Weights of a small mixture-of-experts language model, trained from scratch on English Wikipedia.
Size: width 256, vocabulary 10016, 84.2M parameters.
Experts: 64 SwiGLU neurons an expert, 2 picks a token, a softmax router.
Below are experts of layer 4 (counted from 0) of a mixture-of-experts language model. Rows are named router (the router's row for the expert), gate (a neuron's input weights, with its number), up (a neuron's input weights, with its number), down (a neuron's output weights, with its number) and show model dimensions 0-255. Each number is 500 + 40 x the weight over its row's rms, rounded and kept within 0 to 999. Numbers have three digits each.
Before each expert's rows: "gets" lists some tokens that make up at least twice as much of what it gets as of all text. This comes from a sample of Wikipedia text that the model never trained on. Tokens count by the router's weight.

# expert 121
gets: "ly ", "ar ", "y ", "ian ", "ic ", "ia "
router:514495451458507500522516422517530470534550489447501466484575533470526490501433609480571474495556413543465460482478487502516498436457498447537444495462538550513517523436473451520456515457466445560562580458493465403524477462503451461423517527487537526504450514534464507547483556566532464509477553523443476531487478430537522449565476478411450463476505561533431505493425459452533438527461520419492520462538481535569467464562449478533517573479463489496463549520467534417526466519471430469466541498493487544570507468500438545484494503452477486504506557524473456481505462450497529520476469583475482525539459463527513566596457540506503572501495467491487472602545503544499545475492524454533504486467499453461548539510540462497456534473486495480556534464539488475494459513422527
gate0:473540537461511498512525483480478552525480471437468517469492484485511485525525567493535523507419479445474455484487539489539464585491435525557551523446427485507528470578510512563421490445533537514507499464444418393511536570547532430447514494449502462450498525505498478572489501499481499541476446489514537569537548452484492464443498486518511371498465506467481502588488509504479521452513468492541504517464451468441533489572536487486488500518534458480542469456503474420464486540469460453469483571561468454533430470494552452444576425507507457543509449479541448498473527528465552600508503506487573492473519447525532507538540464485578494554437446496495429455504500469481557499452436485472535459524540455540447476568541531476472475529470525499492497536536567480585536556445475
up0:509538486542488539488500471511520511503411449534477460488485507518600448504466502534420524489516433508541556456455515503518498536559456400409508471488504468520533468511499481474546474424458547496456549538514496517513533496549478480462498518513467501538480551522467526501506535449419545526459447483480496548496543529441547479452460550496497417519517548543493465446525422590529566547520399411532473495429451537499448544530560582586488487452481434478577569497516493487488524522491480469559504519539501533462515493473521473510505586478552516509439468504503494531485522379516478466467449496522500545440500515484484502507443495571491511504503493485513450444471435429448440544450478485484513455519496415495522486533522453536486477596557581491478495536566490484522511454493573
down0:494564476513562442439479533520468545534467524506455500501502541512508415546479447565428550524465496521548451548483552479524474488501481488481498453555477468508505478547499533523491478487488468493455450540488464498423556480553514536457501538457416441522397529577514437484471536552507515477539506473501447575538474513501515454528539416483483429513499437512497549499536522463479529490546499539526524520496498501545500500458504508525544483473555546488516500511487468492494493541485526441513535573517553503536501533566592454421500465518549602513591474492454422512537424490492440492521556552465538548428541481549466594585512525511549441533556497524544480529511474423477502498540459548507475414419531443494492479403482531500440533544546499471445471528557538510512569471505477

# expert 8
gets: "a ", "the ", "as ", "is ", "are ", "The "
router:485543507478449427512528428453529470525523460488504456457587532452574544578444496429542459447571481475426489432551476467514487452461472439556496516465496526525515459480494468507445536477504459553443559463557476451511473493536452452434468531462535522485464538557507562570443519548520475475526507533504432525501523550570506485555469553446452500456530519521513564466435453486534549513435520432514523500555511546503503471555470476550514530482510516548448549547441548518537510522475501495460488476545478515588438448451489554532472557509479467534521512533474476475438500443473505546472458554464457527532470479547529535547482519554520507530516456464504488601541524551486540511473572423563566549490497439457518543536560468539481524501500546448561530444495482509526492533454582
gate0:557495486481447437529466508559587454491554467537536537479516524544517418503493466469457479478470571497482498496528438483396501523468446494543495501476539515525464479534509445454518513505441518475474482530501516526506460459552569474507479482426535516486456514608471518517500473576474429514474505527534473497548481490531435585485523446552483556456512498532560508517461571518526555489539461472522573424567536504528474539507512463529597549462520518460460444439489540502572426477514541519489531567448514504547537568578447508489465547464423477464515500503473459540546537545560509524488504501469556552519522459487434519562484483462602511492452524482522486502553475473479527491515473461471556573551486525516505500475404482524445566512422524412530546494560490472476484453534537
up0:506448464466564499446484465527506464493477504556519464518549564442489538476499454452464513560479484548559556529481467437508512558513503416433538555532452481448420560516524483495558505476506488503470609513496475449457477481441502566488481518518422430468477500491462498523502509474539538449507454532549477499526432495528468477529489509568530445563422485462509538477520518474575544491481461529471452503555524534443511475436549426482407517481545496481525472438434604455523499522509494532502504491526521435492443561489487548499517531502508510532462438524466480515582538440388515568465531523453488473470563478499492455543505492428471466472473513583503510594506509431495489536475520486535532489433471491460518458505528438550447439526472480500486397547533478525480539493482428
down0:532535507507500563457437530525431541532514457553471542570544560478488560448533484461535474505555486503465454500546499517500538477497495512487514512530452534484500455535443489468489424480492488435452495455520471521474518463482523501584428576633502462470566492473504461482434523455468548540461556460523522513480519505534523482445546456562487468464516494438456538520473482565505425550493444545479464515468494551420471527537444480543463526530507478460456456445496478486509475506530513442487556497508393507547435527451492528520493483531559476543562510573560485514537505515519534500430468496433512431536411483498495458464548516510475422537434459514546512490524468500535461538434505500603464476499541456514502528514461514414495472469489505465562546595557559500515470541452417

# expert 7
gets: "as ", "is ", "was ", "a ", "be ", "are "
router:446601429448511453505519445505569468580588471503508488508582547502519495515479541487526484467562499490475484440498506479518504517472441440534455521433540529527491501503463468494477496528464436583526541533493448470543561447622445425500520563450490560449438529542486505508474550502571490424512543536470498585487472542527519480585471572441460516508493527482534531497488488503529474500486561490545530502516513566535549483476479476545520477521488505495534536566488529452509479492446543424465446484501483489510456478493490545525483522530427462588599486501478507511508515490485471606434460479481469521483423509549600549522486490550562513516476482511538449582545514519514545528445539455546534490499592488527505515577527498527503552490473514472518549480498484531533510550527570
gate0:475516523555559471478445544502439518532444468543525528526512441485525492489515477485546479476478541450473435473541524514478449482512499491514469495508455473510505494503475576478542478511449520544486512522428483530466474518518560468539508559476496511527515534518408518521475571452442500482457469487496430467591512566486543519433451505516406476518475476608499515535479498498478505511523443428506542513567477550450505525509472455443513577435543465527453490461489485474539483461500420477539501506484486546449518466434524553443583397490446495564510460476485532517439497546570472480499551493487432489489467508549484426469521448545448516624489509496460457575529508488514476495472465471567546578519586469487560515540510569527580545477584549536490569488450489547530556486488483
up0:442457566513557520432469556467459524505382467525489490476571458533536466414543476471449424505539529527485471512485518499549485477469534469439498440506482517491501441448513557507556532412526506484495460525567479488431442505524509471443425576566473569516394471499496508527566499554459505570524496455479427472485496593480476508506433523533492542478449548506524479542546489482486564498526493545517490481546486468520459483480545480531498512594467450546552488503471525534500501542544517527549498499483527518469499429477524543470516521515502516493533495477518450550447475506510510468545503457492466487502459579422558491517475472462460537579582500537514603541478477517499518489507422483444559564410463507499567471435473506423501524536467546473472445501480592494522488531532493
down0:511565454514483504467492476587463491447434567459548464459493543440452547457467485556460469523541555493490456498480539500475534492499481580467474464466479466438500500450520385460542528502580545476496534515542512457526523519415462545478464465542521500492415522515492486464514501550471520546541591471424525564492497511464443483521450473517552565534476499451548463512490475557488481443516496537527507468482532465486524503457498507509525468570535481445621495522499546465495430504472522561532494482577489510559507490569513488499447552486494546475497547484528409580521489470507453469548474479479451521393451510502513505478467475466523461427504513523535501504465472444505464504512390501504465481511451517522412433465571469482520524496499534467452412411480552465480439494533437